Experts of a small language model: 4 picks a token.
Below are experts of layer 3 (counted from 0) of a mixture-of-experts language model. Rows are named router (the router's row for the expert), up (a neuron's input weights, with its number) and show model dimensions 0-255. Each number is 128 + 24 x the weight over its row's rms, rounded and kept within 0 to 255. Numbers have three digits each.
After each expert's rows: a language model's description of what the expert responds to. This comes from a sample of Wikipedia text that the model never trained on.

# expert 42
router:117139126138151116136124170096129108076067143102127122135139135146134117129133168119122152106128127120129168128135157161152132141129118144126153134120113148161097117094160110159173140171135105178105087151133136175138100169088107105075122122093109110139120140146106155102131133111093166123180122121114132127113132144121126109162103176168140105131133148158146108148169140112138143137118152119163101098122132118158142100168095085111098087145102137116109128214132081127094102136128077133097136137136094173095157138137134103132120140126136111107115159078092117122118159116152128107165161113116158163139109131111145101159097148107149146138135143140107174102120108130155089106130153106168171131126112133143136148100110116156125172185141132131154115140137110115121118153106117
up0:153140172127175130124108103124152160172162141117118143137178082093167128148110145146138092124114130136157159183151146115138135144119158127131125126104136170141125160088123125099148140154128117200128155080138115095152124149086149135113123149108137153150097070103140128119159111135156139159108146105146159132143136121160135143155122147142112150168121156095144126122113145090125149112165120114119092129102139089141138123139123134130098117147105188138110103120153123120120103107136113157149153117109112122164151114122183142161144209088171123094107156151103142132154155122115106140129116096167113115134109136104120109109111072129084143134175142092174130139117154105138109143122162112113158140122113156143109110142139114131101170145099103109162130182102113109141137131097110
up1:152130176111126094127127182120144131102131129110142155091163131100089121122154111139102144126102137151152109175174131132150117155179155117130088117166149107147145121123127140135163119149106151135091151156121164111129059115148130183083119130145134142111116136155117105143098073130127154115098130133136119093145170172142163092139141139112107135114130159172125096115126158103131143127080119080179142124169141123102146097121162093169122109122122120143127130144114156173124112118086126127120136114093196147118123126195130112151120131134105118139104097094155117110154169154138128109155130088162087093115096129151119127138112114104126101133118140145126112168112120121133139099107169174119158137142145098131142114182126135096126140115114114150098146092142107131155106131127154
Head nouns in names of places and institutions, such as States, University, City, County, coast, capital, plus words like film and government.

# expert 41
router:149142124095140130111103152124101089101145184140117127113122165116099110140169178124133140160137168097134166091133119143174135134128116132083108124140114131132088115145153107138189176137156143144126068159154124143114127111151116095108133137135124109132152126138128130122133125132096110085103134123138122154090110081119116096149136128089154103137150142149130173112106105114119115120096107132130079108128157146112120097114096162115122130158160129125135120147130127096110095133134120143115133141090104177094111087154149094102133136103112089122136105107114136144086184101119081136124153122146116131145138104113124109158121137117145092126125128129101113124151139128179138102168144090152153111119081141174045121115094110153094127162159149152152112167091146161095164119159107
up0:107125145188154177153127084138137142161130113113141128142118106118131115103132096132109131095102134129125087154118155146110110136147132133135167099129146170128158128148104145141112123151107126178162113132152184156136138130104107112163171110122121153103100081105119159117125160157144165115146102123082087173137148099120093171097146171142109149111111113133139175124142110102118158092149115164115137163128140136124202149125137104112125128116142123117168143132147141183170087125125113147117153114156102142129131129121142153177109150084117168083148119121107108078126095141086102109143112123109124134134077155141121150123143152118114126081161146117102114137139098131101119133116120164137117125137114134083134121110129126085160167171145107144086190124158104132128111124109136
up1:090153142165140120103144107131125138127119165125140125120125124132155148161082086151140099123173107157138111167103140103126179114135160157141143135103094188119123117122096138115109075172134128172140160125102183143098141088143159076161093158108131141126106108110082121153172128169102130177106128094142110112149122121148106100126183178127153153066116139126145121120153135169143133159148122130168150100100152125099161113120124119138131113123123117122116141143149122087167148095122063099127115143128130129117126147138123152152160167149127148138090155147152156155127133105143107132138129137131144136097147139140146137133155115092129123114169083097098099112114173112113151147117178170180147152136129121101135125153097145144139140131124126119129121114164126142103114145174116
Capitalized words inside names of places, events and works, such as Park, Museum, Street, Art, Top, Port, plus month names after on.

# expert 43
router:142121134092137106100156155140116101121101153127125130091123153140105119119135146119158134114176121104097149104161140152122122136159148165139130136130112145138101094081137087108173139163143097149062072173161115159137118158100128094123133115100140114148122118122145135113156143110107178112150106126140116140054125124092138123152139178146147131143127136154118129130111116107143122126087113130131098087107119164185156086125090135116125118172143127107091118179120123085083141145133093152084133136096101146082150136165131106105137167118117099106113155087106117120133170117131147144129146175132115124146102118106125107145119096098130122091101162123098125122109100144162112120170153114148167129150085105133125151118104137163122180151167125152137135140155131149130164145147147
up0:112169145083133134112160115123156124146156090116151112104110159153146177130106085134121103130140074112117136087132123141094133124110151116153116135086145161120129130131082089081124145160132104173170110115152079142142132162112153128122111079097169139115145136167128131128125146154170126142076134109166150159080130133110120158095102147095171137133152096126119170124095106147144154109157160118141138117144143138136119140142136088165129123180110114116121111162126093103120132107105144125153155163128138106124100119138121162147134116080127164119140144149146150131131098155128089122121102112110129099123065114132131095144131110145162115119165127114107143081128154146120114122149135194147137106156136127138100158102105173133199163125142124114125115120118085116173138143144141
up1:105111115164123140160113120143147128124096085076132161135142134100089141190156104163145103144089154122143088155126119115140114139131134120163172122120085171140157125095102144119073093118132147158097164109103119112156105129113139110143109156111113131094162126144146171124124122159098108141117124107148123125112127096138167176147148150136119120144134134193161127175149144166129120110107106097167126174137123117179125125110169110132124137098083148127113131100142089139126129098128136114129122088163138134159116149133128146139118111156155123128146106096119184172177118112121109144087135137113159154144117132150103118094190155113101122110103128101132121126145116141158142156129122149119122107135125117063159090154159128143170132168112139135087165148158102129113140171130127
Head nouns ending names or noun phrases, such as University, Award, League, team, Leader, agent, often before of or a comma.

# expert 37
router:139136143090124109129126177123090119125123183157126114124108144130100137128157121105163138135120159112163177098165114097102174145128116109101105133143121112105084091135145115122191175118135137159120095158163137141130136119121125122103128096112129095137125114142123134119096114106098120098120125129145141157100110101108119120146114149120130123144121155158116139135130070094139118124107102142152054106141153147140159122104107164111143155142136114131142123152124122123135128150103105097108138149098094180088140112184173083096128162120119103146107085140126139142076153121128104141116148165175125124138166113106139093158117126111122100112121127128094145132108087157158126111203143089126135111145112151161098108109122118139112183133151138141162115172091127119130168150179158
up0:134133124180140153091117124105196124114090139117138140129138129143104119105111096154144101101119139135170121164107103134106128167137139109142147088126087153149161143131113087126143081153140130127105136141155096119083181154101137151112135109139098112115127115104101075134102159163150075118133128157134130112105149137119140149114140168122106128128131160120093178146131148136131131132146120128108134094100150131143105130152056134127140128103152126110114119124118168077151139102102098146153099145140139160122125126108063093100111084110119161129151183131116090102121150154125144161101155102114141145128100142125157118156112171116127113152161104128125109141146145119142123116128074125121187151153124107161169167167107174151127138157151122142119144132119093135136143072130169
up1:059134140132106136093134120165176139170121122095163113131161107152164139152130157120162105131121144136140107161113150099093131154113128159167201112121162180113153140149152101140145156135151104147121134186118130112103149128102109146129099100133130164095112183095128118106099115141154097133131098125151105151121155109108070093136117139140160162093133167156142105106150126160111132131143130124145158134102099135104123140128150087100084116117135145114135120144148141174156132120105107135151106139143137131133145155100147138141136124092125130144100121137111173100142099107147097133129133134135121152074098127115077148157096122125122153140134109118118084129109119139080075124143076131107095163152134142104154097108115129153103161157167152120090171083131161116137133128124115
Em dashes filling empty table cells, such as —N/a, plus first names like Richard, Donald, Alfredo and election "primary".

# expert 32
router:154124123104138124119115142111127132153146123136131126112129114112105096149108166150120132131120131142107123126118092074086099143101137146154133125126170118155154133152100123142160122147117086153162160104156112107110146153156179133113161106125147188118119085141149169117111138150151124135159124103110085133098129168130111145116148110187134098170105126148151110125133152106094175119149101140098111114161091151124182130149125129084158137139141129090161108108120134148126135060128158141160123122118165166117134117099150120146128137127141142152133127166166119135164124166117123151060112147144120115075122123119090132110130063134119149154102111088165112109097154132134135132119074133162093097153140115081107130134161108102136157133081139118061105124107141115132122150106120
up0:106133188096148101151108114116166125154117162131131141120111128155147140138125111148091143126157110133130147132138136131121154103137157062125151116096143121096151148131078130133145144126145128151117102144131135152153085126121124091168125158108105152086137075115171132122111130153159136142132112101134126149124063095098117138135136134098129117118104077127109126113156150147150181090144127129068119163111104093125145146127161167130146140106099147156114147121067154162134127135103114085142132110106161124132148133161104101097171107099109124179163100119136173115118115162106152119168158110168131098131135140180144154154141124121121109127131150133105146091090127137144086104134155147142125139104104164113101062156120138161107112116122121128089138134140129095165132170122168
up1:137143135126128119130144137119126145148146085132132120113125125177103148089092154139179113120085130098085115119159093071097107123164112161143137108122119141177110131102121121105192091116144111104136096101134116113144139108107154149113171191162115084136150162160130113116117111149087134144163087111121091147098139105130138150139139103175161140148099143118121126086123134111147109125131081157097119111100131180169135104142067127077156139105139145117092074138088115149117114140089087098120149133137148123105159096150104123149135134137170131122133127128101119133132115104173133143120145126095088108107118105147159078121141157095103135070156087103127173120168107111129149118134113121108145138133123109149100122148097131138155148160124117124131122124150124125107142120106121
Colons after infobox field names, list-item hyphens and pipe cell separators inside tables, as in Species:, - Family, | Yes.

# expert 18
router:152102103099150137148103102108087102107149126144087103137101145103094121085178170108095131136118134138170168116141100115090104151120095134104087139123146113104087101175159156118123161132155145150149119095144117153132120106106119139107108123113110093160095147116140170181136126146069120133155114107125132152103122086114126145173132108128164098140086130157121185104088121138129121115123121143120114113129120147099102130093119151161129161120145120117169176118101119090140107121105112137118118157115066146123120156105174124111143148133156093119125106099104179143084209135121142125145106111149110146150113111106144110099135113127117098111117108096109098143158134131150162103173159107145124149134148146149101145123092111148132125129090123159117107147100103126118148108156111
up0:149099156097128143109155140132140145090122117152120136098127171130101109109072112108124157162068110139135153146143112114131098118121139119163170092123124130129132107042165126120116085155172114109129110096123150135116098136102118164165117142152081156131104121140110127097154130150075172165126095106081117126133087097111168113172107127164159126119144099112119155120125122137141125111160109131138107099133114180132160159129131142163101079154151156156143095148092123084137137097115134102098132120113120144148118129114124145134121154154103145121142084134139173125132149099152147188097126141117093105140076147144104157142142158092119122115135102129127195151137104109144112169133135137146110085103127126097137148117111115112125094138100146144110149118110122110112123117087128
up1:148147131150151105119107095175156112137100153160145126125112096157135099113106132143134127126122149120183107134138126116123118113175092182151154146121134168140117126102153135144134143087076154166135136121144132101179151104123185115187105124081153151136105137134101141129168175132150128126141089158070135129109110109093108132119139101135138109169140156115107117110115106133169136191126116113151106128108119133130135126120178140135135122122117105138129119147150123163097193139140095153136117127123136090092104181104160138114141136131135158104104137126122118107112158128133066144156140114103156136096097125115124132122139117115112109153151142130112102136131171079172155151160127174131157151120099157096178156143145104132131116124133120132107117112162134080142136086084094
Capitalized The, A, He, This starting sentences or titles, as in The Sydney Morning Herald, plus New in New York and New Orleans.

# expert 7
router:090128104127143088114115074095146127123141147158164131139195137131100109145135150107103120129092129139099145108097109077101103112068123117150110126125094139129112164129104143113113146153123149127145135162163130130093139083140145118092159116150121109139133129157122085128177136148133150099124101130140123135083103104126093129129150113113113171149136096144138117121101148138130110095103158124120107157178162148104141130093114160108122110159165132107131096111100114124109148101132138184142129119106133157137104094121143097158118131130128112172142093114143090122140171123107103151152085141135183073095147105132112141134188135137108158148108104077161113147090158106179156132132110119149117117098147140160090126147120104097142099103106136133092100127115119163133156148120170
up0:136133139153135118120116102106146147100137161105126119186126125144104135163082148103105112098134123093111118137178131117121134136122118164150164120137113111153156097112124109167127142124132121122081148135153131121110130091087160103136133157064173128122107150098083127156120134162124100130127136130123116094124154109172137136146114123136070124101131092123133124147142127106134126173123135135156113140151110112140126090106122120152131142144082080151145121135159102118071125107111149102132122102152159152098168129127126104114121143165125123156066086131116112091174137065140126091111130059143152123135106122122100129127144167126139119113140124132132129113096158075177125135093127121165087125124126159174112157148132118124193090166125119092111167138164131126099138129079122
up1:102135147116096187133152142127171138082129113094113112145150097174129130135108146152141108143155160092132130112161177136130148099099167112113134108134112196139178141150143138123097083147123136111101141140177175126141104120122154146125080156120156127134131150150171150161111119119141138113123111104094109092146124151161123143123112116142134158115080173118132121099153124119113122137152114142140126124158167097161179106103109086095096121146143130125130112143158098160080112095133107164121154077136136131141132134161157168120146173119095140124128133106128111109144124124117139102102148115082136135115144152124122113119179138151126089126151103129177113132124129106170136153129096091080106101109167102109118132144099151151127125124171172102115114077091132140109136152158133
Pipe characters between cells in wiki tables, mostly header rows and sports or election statistics; also semicolons in lists and verbs like did, were.

# expert 35
router:122110148123145114095096088106168121113128138145113124095134126144119153147112081129101151131123117134074073126141126082113141126166098114138115071099129113116110140112096122152140107095122124136131154070081113092127133092118112131104116129116136134130138153111144161111114113154162139096105165143154099105110111161152120109123124130102152178064145155136141141170104141179135079111137110152168114124158166137121093164143119123175140147126131152174150170112124106133111153095159160090118125133102100138165118099165132105131117160127164121095127109104075159130135175109132103149154162136147108103098148122109101150149122154129114139138127103146130101092079143125136138149168113122164121150096138107100191096126120108104144184135127129127137123118115113123125089146147143
up0:139085109149129145119144134130119095129118151156131147105103139124136144124090146079128131133156095128100098161131102109128157101145141174148175141138123112156126131109121101108140129126107103095151116153111079125115110150148118133116141121127137128167128120135143112109148147122134130088143098148152104174136103100119132104114095129108185155163118155170077149102052124108093113119131101143167128094150092088158111149144108117131165117137116130122094125148153156141163100080139117110128079166113124099134155158137120083116109124116157133176170145088116114128075166153156167072136168166173103160136082143153118155135101128094148148145133119117110145089121146131152115141125153122137165129122132137139116116116125169095183146105095098121129136083114151112134140111122149
up1:132133180107144114166178118179137129129122076101125141118205124162154166127149130117151146122106135087066117118144143104141134120144118162150166136120143081127122130135162157128136116112079110147129192133104114115142195128123106128149156097127174155149171145136136102121107152150106103134150134179106095108114155133096148111124169183121112162119106116114128145105098138106124120090165138135135129110109141142128085147156082099106136138120098111136118136163142100113126101123139175120132108113151099182120155139140112113184118138127151150127143140185127095124119127152146140130138191126125099147150123149113129143141181131102108130120114119133164099160121135151111165123146079111149081148099140106121117123110125141094126154116146103100125139132134113122098104126117126
Leading 19 or 20 of years after in or since, and space tokens before numbers in tables and dates, such as in 1985.

# expert 47
router:132120107126122115155163093098192154129144120168128125147122137140119159121155106119106115140093074143156106144119127121140126097084115117126133052098166102093176140127128131104091131122099118115102154095110142091173134100104156156173143151115171134125074140147122128118094097099143089151104130106139084117123136123133155149128082106149100127081123131142057147146161137156101111112162100117144135124088141127102146142142154121160100127115100160148165120106106100143083144080122120113109139112136157112125103135093112110102097125106145135155081125100121178140156146184173140120153135112142118124096137153132151131151132092143124163146111130108154164107168110095086131137157115139144132112084139133149163122119138126121145113122149106139152112105139101125150132146136116
up0:087087133135138128129125138123135145147115120119127114135134170114137115150143119133087119121136157150091110178134126153162125158118091115156131151128096090133169126077093099137117128186147116111160143142173163120121116091164137113119086149140134146148089142146109112135152129131139158169138142145135134092114161161163082163116112111152148106119108143124130136114151091167152136127098146080092132072118140102130113099119152152124107106107148178152108130165138102145122143126158122116144153093094121086141103132126155136126144188104102122106165100124129120099084120104130136169121126110094119079102133143098120074119135108094142121159141111125160146123135114154067099138145137089127127126105072142133182192110097106126100096119125155133144148142106111153144133133116155
up1:165163155126121131140166119100129152137123103127112075131134163129095111109109135110098129116148138170134127135093120144071175103124124086179186103156127139145111126082132133095143139099138147132094095145117099123112135118100146111138116131100114091125135111152088132121102138128106160135121128074120122124109137142106136142169116149107140124102133148098089118056154107128121087144132128125095095139145088120129126087139158117141140157144113155142128138103109102131112176099101118069113106129140135160136117125131105103140143103129124104114120175123091130063141164160121138116103107184105135157110142118102109139120118138181125135135131121110208137144107134118168115163138145107132122136088143098104088134138108090131154072137174106161116134071115132115121128131116134
Articles and possessive determiners before nouns, especially a or an after was in opening definitions, plus spaces before ages or coordinates.

# expert 14
router:139105108130143107139103179101116121107150146151088119096113168112121106149141153100102148148110123183113124111145119126128106155141140156101115122127109123124121138167100155132135120101104122140123135092180123114096117102093145130075129119163144171120166125137149141111099101153122084132117135160168122142144109114140140101112152117156185102151123078135168148103103136118126179115112117151095123106133128104127160111155118121117094168127139110081152120151128105116090156125144129160147157147115154145097102093139162129129109106156164105136092130183138152143151130111093101117090103091137108096103150128141094082142114099137107141146095189115120115145139148175099106104109118111135101084161090179111127103113163116121115168118131158125104121157114148171147147119171152
up0:112156109166182165089126132129130159093120102062138153088117123134144134129154128154160102179129142135082116136131065111121178118149132121102123135163139139123137142181150120045125125138125111154124132135128118048113096156140128170149105137129108127158175130144118126097145115147148157105151106118145119128138138146162123112125129122132111139111132112105153154132116117166123112158091124148123154142119150089143132135153144171091105118113148100144123113125108144118172093113167134146136123159105100114144117167129180146149114147069138129115122142133144143108160119117138115106092137120084142108121093157117198097113116131132101083125136136145117138142133097144164104100122159189152114155147133119098116139129157106137125149126108133114129128141098079086155101139140105
up1:130159172121123151152104119149098119124067139097154136121126133135148096133102114103122103145129120120143109123142150129108095118089139108150120075104155144115173127128135123078118155139135098115113127109129156112116109119085151094104124124156147171169078124107125142110132192120113094151113136128153141145140094093121142065131134112142135127195134154136144094116132080159134130134140153149134138135131131120110155141107132150131086138104120136157106110161121140098138133117087117094131126122098174126147129157100160132148126138093151124145102135146131139103110106137181086115161093134133111142107145157111119149085111086114155175102149116157109162095131086120121091153113122153157153129128118157115093159116103153115136091169065144101065124131185152116136136123126086
Colons, semicolons, slashes and dashes separating label from value or items, as in event titles "MFC 14:", "2015–2016:", and list entries.

# expert 10
router:141146112113080127132115163131148108100116100146109116152129110114102130132135179141147130147103116121102155114120128156156106168139125141122129143148161130152106155152167098130110127127114124135155157165102113142124146140056122113141119164120132105130145124139173111103129147164133106128155060155119102156132124166146157117128144102157148109084160125144139132132110143135135137121123125110099094079149100153139121166109101135123100165144142140086108173099114124103099088162131136110091116161104160173089142081131137109111150109135071127158078121112115138124169138176105152060138136161142115135111153108086076116122100155151111150152145087130154079096112120140133129092139170150118127153126136151160095096136135140124086137150147155112171128138108104130095155132113136
up0:080142161118127127114128159139145158115154135130138162129131111124164132161123129080147140120097117146115164117133108114143136168145113090091092138108152137160159109124133145135124145154124152117122129106120124096149106103110110130127098140097119139101111119114098122126109080166121133118179116099150120156136150116145129132146133159117173157097130112119099135104112155191118134140104130116139155165170116098146135134155197127093086136104146168079115140099156145075156072099134118104128133150082122173102132114120078142121118112078117150160160090145174125149125147120152098117150090116135126166126078158139119105105152116131159136159169147135137089122086143155173100101127105144145123127136140137101139083159113126123091151126145073103149104130140106115087133122104146
up1:106140168165131111129154148130126107135144168094090163176141135093103161124116153154171122141074100102110155155129162121131108153159151100094142111078128172125151129115128094129125068137131073122157113108119096077084119121088087107121074118119147154136152078145122118108133152131102145139137091091135134129113162168117112128146111109131127173129164111118133134122109180138106135154119152119137140100115119169120109132132102133111132114108104134101097169168145120098137140093145139115115105143119169162147127148140133122127185122105119117136101129123096124085048101099166117133137108138126119101127124150101135098126098136103115128175131123158149117142141098121126102125099128123114113146109115099102151135148107111144156173163147151104172108143168128098122134156162129
Closing parentheses and quotes after numbers, as in "(age 21)" or "(41)", plus two-digit number pieces in dates and coordinates.

# expert 46
router:164197102099116120154133146172138118106130148071087114142126154168084090083083125106159147154094134147140162105106088132119118133118100122118123149153143131150118151108117127160169168130120118125144122123149145097104137177073135078078129161106070127123171145162081108125122138156119152116131085137143152139115131106159151106155159143095065114106094095147100157139119123122113093124120150149153137135146146127120120139124104144152122130116170125124165125139104108117115108157124165149109152120135105141119135099139127118126149132157146090138123092111125175126143103102112126088103119127156111152145105105142158082084141115161152102089108131126091098135120158109115139134191158131139119118105156135158093108122104142135121090124139129136121137151124120105130168088129149
up0:119164161119135106108186097160159178129160140136095131175163102119122116123105062084152132088085117087114109163143108138106108176135130148145157123097178109157152129145118138144148099122109125153090170130159179142114133161110122098081121151090108169132093145098130078132112173111120140129157104106137109152163141109146151125172139118138098140150095113096130130087126126121078141144113115144120163123160122132144150111106133141175109101087123157127116122112160154134083133107092118113127180103162099132135083128116105136141114138123147128137111099132140158152100093146118113128106139104132127144094109132144122115077153148111173123067139130107099140112156134150158136131137149138121120104135143110102114108135130138159127141112115154125089139104153146116146103124115166
up1:097107124177142174087130143137128218136123132126109126123121130166136130150114116126120161147100125091119110104111098106132124137111169123114153101127120141187131129151127142167125116143098151135155104127141125147125123131110105156113134100136165182107102152114123105129102119125144156092100144116143140128167122142113137153152163122128097184094108139126144108092123105123143112097140156113104156124132184133113102108122176135129122104126116162082102137140102131109107093133083124171109113167182129140144046117166102145133124165126133138121136136120139114098125137077155139159103122118102149145117128142153115160079157094099141133142147149132113132127140120104098086104166104170171125170112122146132145093132106149131103150096121076150124150141129088176100130155114121
Digits inside coordinates, measurements and statistics, such as minute/second values, ″W marks, and percentage or score numbers in tables.

# expert 19
router:129164113113152107095099126135119122102091150135112115137114125124125131160125100099132153145123128115155079123114105142166144092182176121171128101086133145103146149119097149065098115110124092124142096136131127160130136081124109151131127137149153124119131161121067120155112111150146132147094152150133141116132132122132135158118137106101124124126110149076091104076149121119132123139113170143108184100097151130148082127109142124113111102140114090104149150103131149103167117152142150127078126088146086127090125168136144114143147098111136108154130148169099108145131152148118123146130147116073149099133154113135134166156101146137145084126157098108136122172157140114104142091097117107117148155123112146090157135086116125091131136178081145087108110143109101153111151169151078
up0:143138119126152137099081129153114162208104147078152113126157134151131138137147095132125130140135127170103135134133145111111159111129104137169123127093111110096143149107161140163169096169125125161108159172144160164139152109064156123074189115133126134130144142144102108120130183153102117147125089132115141169125145146171129144119157117120165114100138120128138147145149159150102123158108150114149160095168095120099133139117076142108122114118153153094103170113159107151091168141138109111089114106120093118119108145105092132139123165119134155180105142144123131094129143086123150115135160088067150139130149139156139132124139114102110147154134114103099119151121107123142090125166093128130124139103152144107171116110148128137155169137121151132168157145130135108122101148124098
up1:146194137146102090123123134153176093127120097112118117121117135158119127142099121149125142134115181096118116106129145108154117126162181148134152173093118142118104127142134107135144110129148102115129097161146136164110135114091103144125169102144152143161136151124115162167111151098107100117099084146130147128094126158117193124083161127108110156096076111109116122132087144139148112139136150134153101165097099143130078111153106128085087130121094142135116130112139101124109131110119186137144123145131114108139097120148070103119111159124117150124104145123137170137102118166110162119111131107155111150141079183134146132088165111129131102139149111153134103146119091127116102098082111127183097116165172149139116135145141156110154127123132121094085120141105124106123109072132155
Sentence-final periods and colons followed by blank lines, heading endings, and opening parentheses or quotes after names, as in Rex Owen (.

# expert 9
router:137131119106138132118127157114097107121117152140102117114118152145110150146157132125131155116151160091105161090168116136155147134125100128101098125131131123132091115160131123124138160139179159144144094116140132138119122128144131146137124144098129101128138096118146143123087136152094127114101142140139127134134113069114134133186094127104123101095140138171102170151107081092123133113107108134126073088123135130104146149081089147132141145152125113102137115136137127108103070148110116107097161160093091179091104089185151109116169163142140096109125103145134134155094161117125086166134157099150119141149129117118121079152118147108117083116123149128109127141141107167154126122188145104138127106138093147180068091129116133162124135141158121181181138169122141139105151127172111
up0:144127085148116191143133140143146153153131133171152143115123125140145140121122084114161115104102117142142147122139092142108138106177143129170160089085128145105141108131148095120131105134129124089141118119158126127128143153121115116112158116107132124147141111108141097126126158142131162117170110108123126116131158154130118116093123140094126144065164057117140136122097119116124110124152169096155164100188118145155168127160058121131139148107143103062123135128172111147121125123115129161121139083103117103141099118123124155151126102085133137124099141108146104119094178122057132120121129119116137126145114136175138136120081123146110144129123127150102129191103111081140136133121142136145175125136125103101158124118126158108110120165171086117094124106115145086171076155141132
up1:078163143142101125113156121094129102111088091110111118104173137106144133122116155142131118114124107108089129139128123123127129165119122111137126131112132148164176122091173150129114104098172167163082112104103145148099104110114123114151165133109089195136088081108102142109162157133158118096127150121136101143123116095130130098156138089114099164051131157081106137168129137155113146141180117102153100114088114171129128145144124138136138124111157125109199157086132158136107109113107126141128158142105162128121119155138113129152157171115105146104086103126140122097108124104159109136152133130128154102143165100158097095125127154139161120136146154109097109130106119172108121082117152149116122123139144168131102164127152146114166130147133147096121138104140157124106113145131097
First capitalized piece of names and titles in tables and lists, such as In, G, Mor, Go, plus month names.

# expert 4
router:158125096084118128113112161113104102092142167157106102100101148128108122153145137112118161140131181107141144106134117160140146134146110119094106134114142113140101128170118095141148172121119147136141071139175111114080153118120162115100140158153111098127139116137140127121130126163108131108077099151137130161089122070090094119161144141098139096134147092126119126124106114122140132123098124140121101112160127149143108127083092150127137120140170117122128134123107122083122092167129142157101151128113063119060113107165137094131155116141117108130134094099166125127115141115099103148106126122145123110122123115099116110124120120125166087112135155130095098119147138133176131110189151093110111111137104169206072137120129114145117132113140146138165119167088113170114171140147112
up0:106126160144117128120156135135152122127131126098139104152128128117117129143092134118138105112143113153116143160090122118108121092156179153150133118134119154083164114099120127118149097133136118165119122148157133091139109130131117091142108120101111142186136089125077132127113109136108146164128122081124122161116087106099100140138125121133178103145124085102109133056104135180123137141168136151169179123139136125131158156150137087167126117148141059114130175120162126082106148126111094180116136095135123122108121132109124123124090107097099169147147140149130174095076121155126156131120109146111109069138131197081139107089104126105127148099105116141131139109118147119097137129158099107122139111129123095123119172125132160133118131148125121140123099058109107102100102129114118
up1:135166142139129145110160110108134152119138087127157098132144114138103137153090115115190132111137112155118134119128118134129097120090133184133128129130099153092068115110126143084080113138139153134153097128082116127131147125082131124171144096139123146136137109125129135069143130137125121161123106093139120079107111086187156145122145181151161122124163113092110113126142112120118098139145136131166162107130122132118119155166126130136157102113138129110129110119163152119151133115059107120113112117137126130088185145126077161103138147119127126140121192157144138091137139139139084076060099105141113159131150127118162116112082105117162118143119133112124146166128145137142144150136180119148087128134162128127143089156146170120166142098139158129095143118138089098139127151151123
Slashes, colons, decimal points, percent signs, superscript braces and digit pieces inside numbers, fractions, dates and times, mostly in tables.

# expert 40
router:124138135080130117123126176134096087121117177120130107118109150136101116163150186113129157155136145147119181098168105117135149153121134135107113136111143123134086118151124112121153179130128145127116052141156117122119133118126128119117122140123101082118161115121140124102108133119106154088082119140127128150123107065081132118154142181112119100143141121167087137129124066114142119115099115145164070123137141156147138122120109149123145128152150131120129142133143100108123126160135117141096149139127078156088114088204143098099151155129117096148142120105118124153121152110122085134103148117146110140122148114102155095144119115130173121087129129121137121125138125153144126125181161072122135128165103133164070095110126126149127137132189132151139099158106120169100155158145134
up0:113136148179163147137150110120134156157126121141146130129130115143143164141125148128145113150097114148138133172126140146107152157119172142134168143084138147160165131141129138131133097111098119141104146125144120126157154111099148126143150128117099090169107115174082107115104114112117145178174104097126123129112135158102159164122127130163174145137132177127130125152112153117156153145134088129134174136115176122112097118139128123121127132122131156129126133123132143175130169107098143117147040177111133148111097121121124174148123165123106141087169082158123114128143139168166107118098109152098153139101134134169171153134152101097145139133148166135099124090110121116145097168121086146089180143118120118091156105179157169133111138117110166107128139151132142150123123102123085
up1:134145155142116131106094107121142148151147114109153132155149106118155108175088131140133086109133117135134131157105138164125103142103164152113121154145178166142118116106119149109100118119127167085105122134120144139131101084091187118106119139103105139115124115135122119124153118111112160135174122105149118180090151098141186121128144140151116124122137129131111091125152095110101170135134133105148130165125094161128118144158178165112089145089128125121096121118129135168173139138089139125117164116149127094142160129150151157105081198101104140121122143148128124101148115184149110144101131110113194139117119123148127164100135126122122124138163110097175126101149158121068125143138112135140097140113109130120134142127120164119144087155151107105108199094141175099154142156110111
Nouns and adjectives used as modifiers or phrase heads, such as bonus, input, type, Red, ft, often followed by of or in.

# expert 16
router:145147129116106134132116145134115079116139177156113120136080145132105118142146164128130177147129128121119159098146115138138148127123092099112111117145157109137102120162134117129152133135143165105114082143179115132123157174130142087097121192129105110151186131127155155136144115154086149086104100154148113148067123092080144129159156130088141099135131112146121168165120109119114113150098104145120058097149111135114128118110086158116132110164138143134123152137088091108115102168132110180108159168109096152094112103142128120116170120097119103140087097099116151136123156114112141108123142105132127103130154127112102096119123121131165114109107161097122089104114128134134150113176154128097120123109144169181100143097122140146134127148132145135140115153084082143146166110148115
up0:147140138144097173095177162094177160145123111110158212115110088146116078152137112144094105099076132141117147153134127110122114144121146183162160072131121125103145100110170118100146114150124107133085107149111192158140123124115131123134154078121137181134117115148112126140147101151140098142142131136115120092138121105114147145118142120157111140100117115121127139162156097149144096151138156132132176142131137134078121130110113122154140107110150152121126111118126129161134142091107131145131143131109126171100153136104135101091124137148174125104132138141121145085134149140091080115113080118065172138118104155135135092108111132158127152115132137110153092127121140123122083183125084174114149122150172125125097102123140144145131116150104124140128160099149157101121140143112149
up1:105152127129163144104136166109102099162116162080114144128164150116134139156116139145128157090166150107108162131113135117130142123122149131153105098123107101159154120097122084121139108146128131150114122156110174147183087130145168181134133134104106142170128167144171108139101172130126141125124133141101118094122133107145182137107114100116123147114102125125100099158107124156123139127130111133138134155137141106127091156132140130142109143091125108090111127135098106149074141113121118144106079117165128111108115123125093156118121089098089174148174129092116142144143143120146103161178153150139143134131121136136148112110099108142165098134114165085124119138111118141144128110112129189079132108115152100102132132131211149109128139167158095169086134080095157132115081134153140
Digit pairs that continue years, large counts and IDs, mostly in tables, as in 1978, 2,278,605, 17,000.